Experts of a small language model.
Size: width 256, 50.2M parameters.
Experts: 1 pick a token, a softmax router.
Training: a variant of Adam for the experts, 369M tokens.
Below are experts of layer 7 (counted from 0) of a mixture-of-experts language model. Rows are named router (the router's row for the expert), up (a neuron's input weights, with its number) and show model dimensions 0-255. Each number is 50 + 15 x the weight over its row's rms, rounded and kept within 0 to 99.
Before each expert's rows: "gets" lists some tokens that make up at least twice as much of what it gets as of all text. This comes from a sample of Wikipedia text that the model never trained on. Tokens count by the router's weight.

# expert 15
gets: "'s", " his", "1", "9", " her", "B"
router:46 71 47 35 48 40 41 84 72 63 54 71 38 40 51 82 46 36 47 53 46 62 51 61 59 27 40 08 35 58 24 37 60 57 37 26 46 52 34 50 80 48 54 71 63 34 51 52 51 66 67 39 54 37 31 57 60 24 07 48 51 39 43 53 25 41 58 60 28 35 32 46 57 38 58 32 37 51 47 69 34 53 58 42 28 56 42 28 55 38 45 71 50 67 43 69 66 32 54 41 65 81 35 37 45 47 45 60 56 52 40 31 57 64 57 29 31 50 39 15 63 35 52 67 30 64 49 70 84 41 65 50 23 57 82 79 73 58 45 61 39 34 45 62 60 48 65 58 40 56 33 24 24 35 75 61 56 68 62 54 53 36 36 45 47 32 42 50 50 48 66 62 35 39 39 47 49 49 60 33 32 51 38 28 57 48 49 56 45 37 11 68 52 65 45 62 76 58 60 35 32 63 56 52 61 29 28 60 43 58 48 48 41 34 32 66 84 42 20 23 62 54 54 41 72 47 37 40 45 25 54 36 51 40 36 75 47 56 76 71 35 50 87 49 38 54 27 35 50 66 49 56 42 20 37 55
up2:38 24 77 65 69 50 69 51 64 57 60 46 62 44 35 72 38 51 63 27 73 42 53 47 34 45 31 17 48 57 48 60 56 91 44 35 35 55 77 37 55 39 64 48 48 38 66 50 42 67 51 67 33 47 65 27 46 45 65 64 51 64 42 52 57 38 42 19 57 57 35 31 45 48 55 39 26 55 47 19 36 60 88 41 55 26 35 53 36 39 58 54 55 48 68 52 77 66 46 72 76 59 51 39 60 52 46 56 70 49 35 38 24 23 58 64 64 57 59 54 34 50 28 44 50 11 58 45 36 56 59 68 67 20 63 40 35 44 73 59 53 53 32 61 33 37 53 66 54 45 44 58 67 33 63 51 39 72 45 35 66 79 52 34 58 47 54 55 51 42 36 46 37 49 44 36 54 48 25 44 52 35 58 65 60 52 51 54 99 63 69 55 53 57 45 65 53 65 28 30 44 28 43 61 37 64 37 54 64 80 60 20 57 33 47 42 85 50 18 46 46 70 70 83 61 44 50 24 54 61 54 39 66 62 21 22 55 40 63 55 54 84 66 33 50 38 39 36 44 66 63 45 81 26 44 32
up3:48 74 57 88 73 49 43 48 62 40 57 56 68 57 65 46 43 70 67 69 40 16 45 25 41 65 50 78 59 44 30 53 74 27 64 59 58 61 38 55 49 76 47 43 55 38 68 75 90 58 66 37 75 41 51 63 49 22 42 55 56 48 54 17 61 43 65 58 58 67 53 63 50 36 51 52 68 67 35 62 39 37 41 52 23 46 40 41 45 24 27 46 45 70 47 46 18 41 68 57 18 26 61 37 59 53 56 55 59 85 64 79 23 54 33 68 50 69 29 33 38 57 35 63 71 38 29 35 63 40 58 56 59 43 35 58 53 63 68 30 56 09 26 73 37 76 39 49 56 42 56 42 64 30 43 64 15 50 43 53 56 42 65 38 38 64 32 59 67 55 24 34 57 49 44 63 48 58 59 40 71 56 42 38 58 62 60 00 62 47 50 65 72 57 61 34 52 73 13 46 60 44 41 46 45 62 66 55 40 56 53 54 49 38 53 21 50 45 77 55 57 49 51 60 73 62 56 41 58 52 50 53 51 69 59 33 49 35 60 53 48 36 54 38 69 39 55 54 59 69 57 46 72 21 73 46
up4:61 44 37 47 34 59 25 52 42 63 49 60 45 37 47 10 42 66 29 31 42 45 52 44 62 65 70 58 63 64 45 67 32 26 47 23 42 50 37 62 64 46 58 40 50 36 38 43 48 33 34 45 37 40 18 49 43 48 36 57 14 46 30 52 56 46 62 56 34 25 59 33 30 50 71 34 52 71 72 63 51 33 66 51 61 76 75 60 53 23 63 75 17 59 57 28 61 48 63 58 52 48 14 28 46 44 27 22 37 27 72 58 52 54 60 69 48 54 72 70 42 50 34 60 80 29 37 56 50 46 53 34 65 53 54 50 51 55 20 79 38 42 43 50 62 35 45 52 64 27 65 27 45 44 31 35 62 31 59 32 41 55 65 39 53 41 60 13 83 44 44 52 43 67 13 43 58 20 34 52 51 57 56 25 46 70 38 66 72 45 30 62 58 47 35 67 67 43 56 58 67 52 63 51 38 27 34 57 29 29 61 54 43 47 34 62 55 23 80 64 83 60 67 58 64 69 49 48 57 42 63 71 74 38 75 46 54 28 33 39 47 60 55 36 61 24 46 45 51 70 48 55 35 66 48 59
up5:41 10 50 47 63 46 51 48 55 39 52 64 43 69 37 40 45 57 36 70 68 73 32 64 30 36 54 57 49 48 46 59 55 79 48 54 35 46 68 27 46 56 42 49 62 35 49 59 66 11 05 55 51 46 36 54 37 40 36 58 45 63 72 61 87 42 79 64 50 53 66 28 46 30 87 41 63 56 80 61 38 41 60 48 56 52 50 74 44 66 72 48 43 36 57 44 24 81 43 11 52 50 56 57 70 58 56 49 61 63 58 39 40 36 56 60 45 53 50 64 62 60 33 70 57 52 55 62 30 40 39 45 70 44 56 70 40 40 57 35 48 56 58 36 60 26 00 42 38 72 48 38 70 47 47 57 55 57 47 53 57 32 46 46 68 45 71 53 53 71 39 28 56 59 56 46 58 33 44 63 55 68 45 41 30 42 48 40 70 39 38 76 65 55 27 48 54 66 72 39 38 50 33 27 51 60 68 39 29 38 51 39 49 19 46 46 35 49 37 47 50 60 31 87 47 73 58 80 69 45 13 81 44 51 66 74 35 60 46 43 81 69 66 63 65 38 39 40 43 81 47 65 36 60 37 37
up6:48 56 35 44 39 59 48 49 45 42 41 38 72 36 48 27 31 44 48 34 46 62 81 61 49 48 64 75 35 27 58 45 59 66 65 37 13 50 43 62 38 45 68 31 52 52 39 50 35 39 51 55 51 28 46 60 34 56 50 52 70 58 53 27 67 59 47 34 79 86 67 72 53 33 70 51 35 68 43 70 70 15 66 32 60 54 45 51 51 23 59 56 40 51 43 54 53 51 66 52 41 40 66 50 57 55 73 30 66 39 57 41 55 55 44 46 55 54 49 62 78 55 56 69 66 43 29 45 54 13 44 48 43 31 28 40 77 41 38 18 42 58 50 31 37 62 44 39 41 36 45 62 58 39 78 52 46 50 73 26 43 47 41 54 55 56 50 73 32 32 44 52 78 44 27 24 75 44 35 47 67 62 77 49 48 47 54 14 66 88 49 64 67 64 67 57 60 40 57 66 59 52 52 49 74 36 41 55 60 39 39 50 31 45 21 45 63 51 59 63 26 39 56 55 25 59 66 55 70 29 19 31 35 70 28 76 79 16 30 50 30 56 60 51 81 25 36 36 62 71 42 65 66 37 51 78
up7:67 62 63 63 51 40 28 39 62 55 92 51 55 47 65 49 55 45 27 57 22 82 49 48 42 37 45 50 51 24 72 35 55 75 59 59 62 33 47 45 56 70 71 51 54 64 68 65 82 72 24 46 45 46 47 39 33 54 68 58 66 37 31 50 51 75 64 65 49 59 59 54 24 42 31 64 51 40 35 44 84 24 59 48 35 46 36 64 44 70 17 70 32 32 48 37 73 43 30 76 77 22 45 40 51 51 41 40 78 73 49 74 61 31 38 38 42 70 51 53 52 38 62 52 70 72 30 59 54 60 42 53 37 64 36 59 50 59 51 57 37 37 20 47 44 57 27 23 54 40 62 49 47 64 40 47 51 54 46 15 64 42 68 65 48 58 40 43 58 23 28 40 52 37 66 31 99 60 51 58 60 55 47 67 69 36 38 46 43 39 43 30 50 76 64 59 44 45 34 69 45 65 49 60 38 59 47 35 68 54 38 70 50 42 78 62 28 58 60 54 60 48 48 34 51 39 51 40 60 50 61 64 61 65 37 42 48 43 46 42 59 61 49 44 51 75 31 81 26 55 75 37 64 87 58 68
up8:54 74 50 41 53 76 59 32 55 59 52 38 64 34 30 40 61 62 68 63 51 75 50 67 60 50 45 30 51 31 55 52 70 45 80 53 49 50 53 29 46 59 53 60 62 46 44 82 58 68 49 59 44 53 80 51 40 40 46 67 73 65 43 72 66 49 38 44 36 62 60 42 28 37 71 34 52 21 62 35 38 61 54 55 44 46 62 58 22 82 31 56 44 57 61 36 60 58 57 52 44 69 46 48 21 19 54 50 35 28 59 40 35 51 58 74 56 52 80 17 38 21 45 60 38 48 13 64 24 66 52 37 56 48 39 53 69 62 44 66 51 70 38 23 60 40 43 41 48 62 60 44 54 47 43 33 37 25 46 37 48 43 70 20 25 45 34 43 70 62 61 34 25 52 47 27 08 41 40 68 32 36 68 73 71 42 45 33 60 13 53 36 39 40 68 34 48 39 20 48 65 35 39 66 37 65 36 63 44 31 29 47 37 32 91 55 63 47 72 40 51 40 34 52 66 40 34 44 49 48 67 26 63 37 74 50 47 66 43 53 26 50 32 16 43 57 69 55 49 57 46 67 49 47 19 57
up9:44 26 39 61 41 26 46 53 56 47 52 54 41 60 63 51 60 92 18 35 43 50 48 56 63 48 48 58 84 49 33 60 79 32 71 45 56 51 42 07 49 39 73 31 54 62 68 57 90 47 51 62 53 41 39 58 58 45 23 66 57 52 51 56 45 43 54 52 64 45 50 44 53 37 35 34 44 38 53 61 49 13 69 53 40 62 33 52 62 65 69 58 25 38 99 71 58 62 43 51 31 36 55 52 57 42 26 59 78 65 33 62 46 41 82 48 54 38 62 42 44 45 38 50 54 34 46 46 17 30 37 70 49 60 64 60 59 51 60 53 38 36 82 40 55 40 48 70 47 35 67 44 50 59 31 26 48 72 42 46 51 63 42 39 53 65 48 47 54 36 60 36 39 51 53 57 57 53 84 18 71 41 27 29 33 75 50 48 63 35 41 34 50 32 36 57 34 44 31 45 57 53 23 32 51 46 85 40 81 30 43 55 43 61 58 69 67 71 49 49 59 55 51 71 56 60 54 49 26 46 59 84 40 53 44 44 89 15 45 53 83 40 85 37 57 35 45 45 46 57 24 49 55 65 49 48
up10:46 48 57 59 49 54 26 55 49 52 51 36 54 36 40 69 62 53 50 42 41 84 67 73 09 50 49 56 71 48 50 69 65 42 45 35 58 44 77 43 58 40 37 64 70 43 41 62 55 57 62 28 65 05 68 49 40 34 32 52 25 55 30 56 76 56 45 39 61 46 75 41 63 58 64 40 68 55 66 64 42 75 75 56 60 44 25 51 46 22 50 57 46 54 45 56 50 40 56 64 28 55 32 53 49 57 52 61 51 27 42 65 37 58 21 38 50 47 60 89 55 68 43 64 83 48 41 37 56 36 68 93 31 46 25 44 79 42 38 21 50 58 55 31 74 50 56 72 35 44 58 39 47 57 39 66 39 36 73 52 54 77 48 53 65 51 30 47 37 44 34 53 62 44 33 41 36 82 37 47 54 50 54 61 24 48 59 50 51 49 50 42 85 56 63 57 49 51 59 42 51 26 45 70 57 51 31 46 78 29 41 35 24 34 65 39 54 27 15 44 18 54 67 43 87 34 61 52 49 67 26 47 51 35 33 40 66 50 32 54 60 69 85 68 43 22 38 70 53 43 49 32 70 47 60 59
up11:50 28 46 59 39 20 32 36 43 59 53 44 41 35 26 72 43 37 40 64 49 61 48 66 75 48 23 35 55 51 51 35 36 56 55 52 42 53 34 52 49 34 41 30 78 42 26 41 63 43 60 62 87 54 21 46 43 38 46 49 49 26 67 85 44 26 86 47 37 43 50 48 40 12 52 34 45 48 29 65 31 48 48 45 71 50 45 35 48 67 65 47 54 71 48 49 65 37 64 43 50 52 78 41 58 36 52 28 37 34 28 43 54 56 85 28 63 28 59 36 56 44 32 40 37 36 53 49 52 18 67 30 54 41 71 67 56 46 65 44 60 58 35 50 63 52 57 31 35 51 79 33 61 39 39 47 43 52 50 45 31 74 54 52 57 55 61 27 58 46 52 25 31 67 31 53 34 57 49 51 41 44 84 64 59 34 33 58 64 31 43 62 53 26 77 48 49 45 72 85 71 69 35 42 55 34 70 61 27 42 36 39 64 40 41 49 61 64 37 60 41 56 58 36 49 65 28 48 66 53 70 72 72 37 18 40 48 69 55 64 12 79 67 66 51 43 35 45 22 43 55 89 37 60 53 67
up12:39 36 44 60 48 19 59 43 50 50 32 55 35 65 41 55 77 44 47 39 65 65 42 71 39 55 48 71 50 64 49 67 65 16 52 30 34 47 56 55 23 41 49 41 55 32 52 49 99 52 07 57 42 57 40 55 23 66 16 44 79 65 38 72 82 46 63 55 44 64 41 67 53 37 53 55 55 37 61 43 49 47 71 37 30 55 81 39 46 67 71 69 61 44 39 49 18 61 77 21 69 48 56 50 64 29 41 61 35 48 72 70 52 52 72 51 33 36 48 55 61 67 21 37 47 31 56 71 56 79 42 43 86 68 26 48 52 61 55 42 58 58 67 43 58 52 55 27 63 60 67 53 38 69 67 64 24 44 45 70 39 63 25 48 73 31 76 66 55 31 33 68 53 55 45 56 64 71 33 32 79 46 39 41 28 50 31 51 39 54 42 67 53 43 45 51 64 23 49 42 56 65 28 48 39 43 39 49 51 40 53 40 31 32 35 46 51 46 45 44 66 48 47 25 14 48 83 62 47 62 68 36 37 54 53 57 32 51 26 60 49 51 53 46 61 36 54 45 43 50 24 55 76 62 25 44
up13:71 47 65 51 43 43 38 62 38 50 48 57 37 47 68 73 35 41 32 58 57 44 24 55 31 43 53 54 73 99 67 47 24 69 38 32 72 66 22 47 50 59 49 50 50 41 23 42 36 41 60 70 44 29 52 45 48 52 33 27 26 54 37 59 54 46 43 44 63 40 31 35 42 41 53 68 59 39 16 44 60 76 61 33 56 56 62 62 77 53 68 57 16 36 60 53 70 36 42 30 80 43 52 43 74 60 35 36 69 71 45 44 54 33 50 56 54 52 99 39 32 48 34 45 48 67 38 16 40 66 52 49 57 28 44 64 33 43 58 53 53 55 70 47 42 46 53 67 65 41 52 49 56 75 65 68 70 66 50 44 46 63 10 43 80 39 57 59 54 23 34 32 65 57 22 43 43 49 41 81 37 54 49 37 63 46 39 48 46 29 52 46 17 72 33 65 57 42 34 51 49 54 22 68 62 53 56 25 34 81 58 52 63 40 44 54 99 61 31 65 40 56 35 62 42 44 69 58 45 35 48 40 64 39 36 77 39 57 39 68 36 31 51 39 34 41 21 43 64 55 50 58 34 42 57 49
up14:60 28 55 73 57 74 60 37 75 47 67 64 45 49 40 55 32 51 50 48 50 56 89 37 34 34 74 44 38 42 40 45 34 63 79 37 66 41 42 61 53 41 75 60 83 69 43 79 56 49 68 53 58 31 41 48 38 67 37 58 51 41 30 41 41 57 47 26 89 60 39 67 39 62 36 35 42 51 54 53 37 49 71 55 29 52 63 58 81 39 52 74 61 63 21 44 54 39 60 41 72 53 80 71 47 70 54 37 67 49 72 64 33 39 41 43 54 21 34 56 65 49 39 81 87 51 22 31 26 34 35 72 60 56 43 47 58 51 66 47 74 69 32 48 29 54 78 55 42 57 29 64 88 45 19 53 47 41 49 67 53 50 45 40 45 52 51 36 29 33 49 36 66 52 25 44 47 49 15 47 72 74 52 45 38 51 47 46 67 32 54 43 47 50 34 31 46 35 54 47 55 45 48 41 29 24 73 45 52 43 80 69 67 37 78 29 67 41 24 20 47 47 51 56 52 62 31 57 38 31 43 45 48 54 63 61 69 34 18 35 54 48 72 63 61 68 39 58 60 52 68 48 61 48 35 39
up15:69 42 52 70 30 45 50 44 56 39 58 61 33 58 53 42 78 39 49 64 63 35 69 47 70 63 76 46 57 26 56 57 43 59 72 82 42 55 46 33 24 46 51 64 42 47 46 37 25 55 43 40 64 49 47 34 75 31 31 52 31 71 42 55 37 59 53 39 30 51 64 26 23 41 54 48 33 46 69 39 50 25 45 39 51 46 54 36 78 36 76 78 53 07 50 25 83 33 39 45 68 30 46 27 72 54 53 51 54 46 51 36 63 60 61 39 71 52 67 53 66 59 44 90 70 84 40 66 39 62 77 32 56 69 40 52 71 52 46 37 51 58 27 62 34 38 41 75 57 50 44 32 44 40 42 58 33 62 53 38 55 58 41 27 33 86 72 40 36 35 56 62 45 37 39 17 54 63 58 21 59 47 68 84 48 39 59 57 72 44 51 48 58 50 66 72 54 45 61 60 83 55 46 48 44 47 20 79 40 71 74 57 41 41 43 48 60 37 89 53 48 47 52 57 53 30 53 45 45 75 29 58 45 68 48 71 48 51 49 50 43 66 58 57 45 34 75 43 56 86 63 62 38 46 59 70
up16:70 33 33 45 62 56 40 43 67 38 48 77 42 57 61 40 59 39 54 41 14 57 49 85 30 72 39 62 44 48 53 24 45 40 54 68 30 47 76 37 68 77 34 42 45 69 49 69 43 58 51 39 60 51 57 63 49 68 46 65 23 38 60 64 90 49 40 60 73 39 60 31 35 48 46 66 34 72 44 30 46 38 59 52 60 40 52 57 60 92 66 38 43 54 52 64 57 64 50 53 32 42 45 36 37 64 74 55 68 53 95 41 43 31 63 60 96 78 68 53 58 32 47 53 65 43 68 59 66 55 55 84 67 42 65 69 79 21 50 55 53 55 68 63 36 64 65 61 52 41 70 42 74 55 34 49 32 65 73 47 27 52 39 31 58 40 48 56 55 32 55 44 53 44 60 47 46 64 52 10 65 71 78 61 55 31 23 48 37 46 48 51 59 62 36 75 49 38 43 37 57 39 19 41 47 73 34 39 36 51 32 46 46 53 40 41 34 68 31 30 65 37 38 39 42 43 67 52 28 53 42 83 48 31 50 59 58 55 51 68 68 50 76 49 32 71 76 44 58 40 71 57 39 62 39 42
up17:66 41 61 47 52 52 41 52 53 43 38 44 41 38 58 84 52 36 66 53 61 49 52 59 31 39 52 25 56 47 43 54 55 33 45 43 60 33 50 55 75 64 59 21 61 43 66 63 14 37 56 65 76 40 43 32 66 54 67 41 46 70 69 54 83 63 54 59 42 44 44 37 50 45 37 46 51 66 55 27 69 70 61 58 54 60 34 56 41 32 54 42 58 45 43 20 57 44 57 38 66 38 51 39 75 43 51 51 69 46 73 31 50 65 39 64 65 39 64 54 37 40 29 67 57 31 56 31 61 51 28 72 54 65 50 51 58 52 56 65 50 32 45 56 34 16 73 73 26 13 58 42 26 76 34 51 35 51 75 52 51 62 38 47 73 54 57 49 76 66 13 50 38 61 42 39 27 63 82 56 34 36 43 50 62 55 49 63 75 42 41 54 41 52 28 58 41 08 37 43 56 57 61 71 75 37 53 59 45 34 49 42 70 00 47 43 57 65 32 54 45 15 72 44 24 68 37 49 42 41 56 72 50 36 41 52 66 59 41 63 53 52 43 74 44 06 52 53 34 30 53 46 49 75 45 75
up18:55 37 71 55 60 58 64 38 48 29 56 66 69 60 13 50 74 62 45 52 48 57 54 39 25 44 37 23 40 36 37 48 50 11 52 83 46 59 54 61 71 87 50 58 54 45 25 51 62 47 56 58 52 05 47 49 45 45 37 34 36 41 00 44 53 43 50 26 44 69 80 56 29 57 29 42 41 44 32 71 49 24 17 61 31 50 26 47 58 53 53 41 46 42 44 60 35 64 29 56 34 46 52 19 60 61 57 41 84 38 65 53 14 64 60 57 46 38 60 32 55 30 34 54 65 38 22 24 70 37 46 73 32 45 63 45 54 42 23 51 63 44 35 48 57 47 15 70 56 32 55 46 34 75 46 46 43 29 31 55 29 64 37 36 53 41 41 65 59 68 41 45 41 60 71 42 58 39 29 51 69 55 25 40 59 56 66 49 52 49 46 51 58 46 36 47 24 61 36 44 60 61 41 54 42 51 50 57 51 66 33 35 51 64 52 22 45 40 68 69 30 35 85 66 42 43 56 44 49 30 36 98 37 58 24 64 49 55 57 39 48 47 45 67 60 61 58 41 44 51 24 55 54 40 49 58
up19:70 61 32 66 83 21 31 40 53 44 42 47 58 50 27 56 16 63 27 59 42 32 64 21 58 63 59 66 63 75 52 67 27 52 42 56 30 56 88 47 39 41 47 55 58 63 63 44 59 52 54 50 34 31 52 83 62 52 22 73 28 68 45 50 46 45 69 56 67 53 57 47 54 32 60 39 43 50 63 47 36 69 67 34 77 46 69 70 77 54 43 45 47 37 27 47 57 30 44 29 57 50 44 43 72 44 70 34 65 49 51 38 80 66 65 69 60 28 42 56 67 32 58 60 68 45 54 57 22 55 48 55 55 17 49 62 61 63 59 40 30 29 55 40 35 40 45 40 55 44 41 46 66 65 44 40 60 51 59 52 73 46 53 65 49 45 58 67 99 49 54 49 28 32 38 38 68 44 52 70 53 55 53 44 41 18 69 49 69 81 73 46 41 34 45 25 59 30 30 42 56 65 24 53 66 42 36 50 57 33 48 45 53 64 45 34 49 58 70 49 41 54 62 52 04 54 42 62 59 59 61 43 69 22 48 69 77 35 28 28 71 40 31 52 48 37 47 28 49 48 26 49 84 66 71 41
up20:61 81 45 79 17 03 52 61 61 48 51 25 40 86 46 47 52 64 41 60 44 46 48 38 54 49 47 55 51 40 36 41 45 06 53 31 53 42 58 74 44 70 42 40 55 59 70 67 43 55 41 61 60 45 47 46 29 36 29 44 74 50 63 61 46 49 88 17 58 37 45 61 33 59 40 45 56 42 52 37 26 53 77 54 42 49 81 46 29 21 41 54 49 67 62 49 51 41 61 77 38 59 43 45 49 41 41 41 35 59 50 76 31 82 43 83 47 30 74 59 49 49 40 80 58 63 58 63 47 57 73 47 29 44 35 66 64 55 51 24 47 33 52 39 31 61 02 47 47 40 41 62 53 54 62 74 42 90 50 69 56 42 57 48 55 46 64 39 59 55 40 68 40 56 50 37 44 57 55 32 38 43 47 48 27 55 22 44 35 49 48 41 54 77 46 40 47 48 67 61 39 52 52 52 74 50 38 55 57 68 26 67 31 64 43 56 52 49 75 30 39 57 56 23 46 64 67 47 42 45 38 68 52 53 57 45 91 12 54 47 73 49 93 38 60 40 56 45 26 46 41 33 47 42 41 55
up21:56 66 51 47 54 54 37 53 36 45 51 66 62 78 63 48 68 55 73 60 55 36 60 57 43 52 40 58 25 55 43 58 57 60 54 49 57 38 44 61 37 36 24 69 61 36 85 56 56 49 43 58 45 33 64 47 46 28 49 53 60 71 24 65 44 54 57 18 83 65 54 56 56 64 87 47 65 45 62 60 38 56 49 42 52 36 48 42 33 59 55 80 46 41 75 67 52 46 36 50 51 61 55 55 69 57 20 67 71 56 54 62 03 66 46 71 64 52 42 54 39 38 33 71 47 66 61 49 56 65 58 34 26 54 57 59 67 42 62 48 40 28 41 48 43 50 07 54 49 71 73 67 38 62 61 34 59 51 64 58 58 34 64 24 49 36 62 52 59 51 39 35 47 65 57 33 36 53 78 45 27 32 51 73 53 63 42 36 47 38 32 54 38 34 31 21 21 37 59 12 53 61 51 70 39 80 46 65 59 61 69 38 32 46 66 31 48 36 45 54 44 62 75 78 47 57 46 46 20 51 34 28 64 48 71 65 46 27 47 44 67 53 99 06 77 56 57 45 44 46 50 39 58 43 57 87
up22:62 46 39 66 76 63 44 68 38 60 40 41 48 66 82 55 31 61 53 57 45 42 68 26 52 46 61 28 50 41 28 62 75 48 48 53 37 61 43 52 44 61 60 62 50 63 71 53 63 55 61 70 47 10 41 38 57 34 65 47 42 28 23 43 47 38 63 21 80 60 68 49 54 51 70 24 49 53 40 56 27 30 35 71 54 50 50 58 56 63 70 41 36 33 57 64 64 43 52 40 56 38 99 32 41 62 38 57 36 34 56 45 46 43 55 57 48 34 46 67 36 73 36 71 40 44 56 34 58 47 53 38 35 64 31 58 63 59 59 47 49 12 83 66 62 46 32 43 41 20 56 46 57 51 25 53 57 63 55 32 42 44 87 50 48 49 46 31 35 73 70 05 43 30 34 50 61 77 58 47 28 90 67 85 43 65 74 46 79 37 60 52 52 37 55 44 49 44 45 44 53 71 66 70 45 49 26 57 36 73 55 45 51 27 57 36 77 50 26 38 41 58 52 56 79 27 45 25 55 66 37 30 57 36 41 45 36 43 39 49 64 65 44 16 55 59 38 68 51 39 45 41 58 65 50 69
up23:58 57 40 85 74 56 65 48 40 47 46 42 66 54 56 45 45 41 44 55 40 49 53 57 55 59 60 52 36 34 50 52 62 39 37 46 47 50 68 29 28 89 62 48 71 77 56 36 50 42 42 23 28 58 57 60 35 33 50 68 74 52 70 67 57 37 53 41 36 53 47 31 61 28 48 37 41 32 26 50 64 67 49 60 39 76 70 62 57 70 57 65 29 58 52 49 59 74 78 42 49 47 50 51 59 52 51 26 82 37 38 40 86 71 49 44 34 32 48 35 65 21 49 47 26 50 48 55 61 51 43 65 40 26 53 57 32 56 54 36 40 27 60 36 47 70 53 54 66 59 55 55 52 42 39 75 57 77 67 46 14 46 50 55 66 33 87 48 42 70 21 28 69 17 81 53 53 68 33 40 33 26 42 61 34 40 23 36 65 39 30 29 75 64 51 55 35 20 76 74 48 65 52 69 45 33 32 79 61 38 63 58 42 34 47 57 35 78 32 67 25 70 37 68 62 43 33 35 43 62 56 78 43 77 54 57 54 43 50 53 66 48 64 42 63 21 58 54 41 60 47 25 63 47 58 37
up24:54 13 06 38 48 58 79 47 25 22 74 51 23 49 52 66 37 54 34 59 52 43 36 31 65 41 42 60 66 50 42 43 67 50 71 23 42 52 60 48 35 49 53 51 42 82 74 60 64 37 49 43 26 50 32 72 69 30 24 36 46 77 23 67 39 45 67 51 57 48 58 60 41 38 60 35 50 35 59 67 36 45 53 40 36 40 48 31 37 49 70 70 24 72 58 58 54 46 35 57 57 59 58 59 48 43 47 26 33 46 66 63 45 58 78 50 35 38 59 52 32 51 15 49 66 36 40 51 62 41 54 72 51 27 40 49 45 58 43 51 46 24 42 65 59 54 45 21 24 23 54 39 56 58 60 94 45 59 69 51 32 22 49 46 64 42 39 46 39 52 45 09 31 29 25 66 69 47 68 41 61 43 78 41 66 48 70 49 57 60 45 49 46 65 51 16 58 43 70 15 42 68 38 79 52 24 52 55 39 58 44 36 53 47 66 31 61 33 34 65 42 58 68 59 49 23 41 19 48 34 43 55 61 39 37 33 57 38 54 52 77 54 56 27 48 36 32 69 38 56 62 44 41 49 34 57
up25:51 66 56 90 33 46 46 47 44 42 56 33 65 60 42 17 31 64 17 63 48 51 46 40 57 52 73 64 47 62 51 51 45 70 33 26 22 58 48 57 40 71 64 35 30 29 56 47 66 47 59 48 47 62 34 37 40 46 36 37 75 50 42 61 74 40 53 49 32 57 37 29 31 64 46 66 27 52 65 54 32 62 63 42 65 46 53 36 42 60 39 53 35 46 64 56 51 44 51 59 35 45 46 58 75 55 32 50 65 53 60 42 57 45 56 78 63 68 48 18 35 47 58 68 44 50 47 33 82 37 48 66 45 30 38 27 60 56 48 44 34 67 57 10 78 26 53 70 65 34 28 65 54 57 80 66 48 45 21 63 38 44 32 34 44 45 42 81 52 64 37 62 53 61 40 37 41 35 26 49 53 62 42 35 36 42 45 52 33 21 66 64 79 44 23 56 70 60 75 66 42 76 58 91 41 55 70 58 25 57 55 48 37 72 66 47 76 52 77 46 42 71 82 66 39 40 77 40 65 38 72 37 45 47 32 78 60 44 52 41 52 57 23 72 60 42 76 42 32 51 42 40 61 33 26 45
up26:57 70 55 69 56 69 58 50 49 40 49 39 62 37 24 53 40 53 46 45 59 29 39 47 32 28 15 48 46 59 70 37 36 45 53 59 18 39 44 51 56 20 55 70 40 31 55 39 39 32 59 54 23 33 51 44 21 35 51 65 24 42 46 40 22 51 53 63 37 72 57 59 51 41 31 62 62 60 29 58 44 50 52 34 25 42 62 32 43 59 21 56 40 09 36 41 74 58 17 45 37 41 57 39 62 57 51 63 60 46 71 46 19 56 37 43 77 76 81 59 59 32 66 44 46 37 56 49 35 60 76 44 70 44 47 31 38 54 36 17 86 41 84 64 52 41 45 58 84 75 62 39 54 62 56 45 65 74 58 35 58 35 46 30 28 58 58 60 47 39 46 74 40 50 64 29 64 47 50 54 35 78 58 51 39 63 43 35 64 56 34 47 74 64 37 28 55 33 28 51 61 57 52 34 58 53 64 39 46 63 50 56 50 60 37 49 73 80 40 49 63 38 22 52 54 46 58 72 75 52 53 23 61 37 41 38 41 38 53 60 36 32 61 23 75 26 44 41 70 46 50 87 49 51 21 53
up27:58 49 59 48 53 46 59 49 57 43 59 52 30 44 65 26 53 53 32 52 67 70 37 47 39 64 52 50 38 40 75 46 43 73 52 62 56 66 43 52 76 67 50 31 39 35 41 46 80 54 46 61 77 52 64 59 35 33 31 84 48 61 37 79 42 48 50 54 72 43 46 43 23 44 42 50 50 65 34 64 45 81 47 58 49 56 34 46 30 84 97 45 55 43 60 59 58 50 40 55 67 56 45 29 48 53 74 44 31 60 74 19 51 64 43 70 73 50 37 42 58 56 61 68 62 10 47 54 16 31 55 71 45 65 55 33 43 47 56 31 52 57 67 63 70 40 70 61 64 53 51 62 38 78 16 48 56 74 73 69 62 70 25 34 48 66 28 44 67 56 49 56 72 56 48 58 49 50 44 65 62 42 31 59 51 72 57 35 54 33 24 19 50 29 37 41 54 54 44 43 34 39 61 55 42 44 25 89 51 56 45 38 37 43 22 09 98 58 30 41 55 48 46 64 74 54 67 28 52 22 45 47 31 62 44 51 68 49 58 57 70 77 39 65 34 65 50 50 43 60 54 40 50 41 35 55
up28:80 51 67 81 34 49 72 45 71 33 72 59 39 42 47 47 53 45 38 72 62 46 57 60 40 50 48 26 62 41 47 58 31 42 45 52 66 61 63 58 45 64 50 50 47 50 46 38 68 33 44 38 55 42 36 68 59 45 64 79 27 72 66 62 60 75 61 63 28 63 62 61 37 64 46 56 26 61 49 42 75 47 61 52 29 45 63 33 41 79 53 68 57 36 54 53 46 37 29 65 62 49 28 43 66 27 53 37 79 43 46 51 59 51 62 52 69 18 51 32 66 55 27 51 42 51 30 65 24 56 66 28 51 55 28 53 99 48 64 28 48 38 46 24 49 63 58 48 35 56 67 51 69 51 51 56 53 37 89 64 36 42 54 40 52 65 73 43 49 43 40 36 44 50 56 30 49 85 46 68 33 48 54 46 28 36 32 34 53 31 37 61 79 28 45 62 55 22 63 38 37 84 29 49 50 12 17 53 37 58 62 40 20 34 63 31 44 41 40 39 35 51 45 49 19 40 61 50 48 49 82 49 74 66 68 74 42 63 40 53 63 62 61 57 56 24 43 31 42 41 75 39 43 29 73 46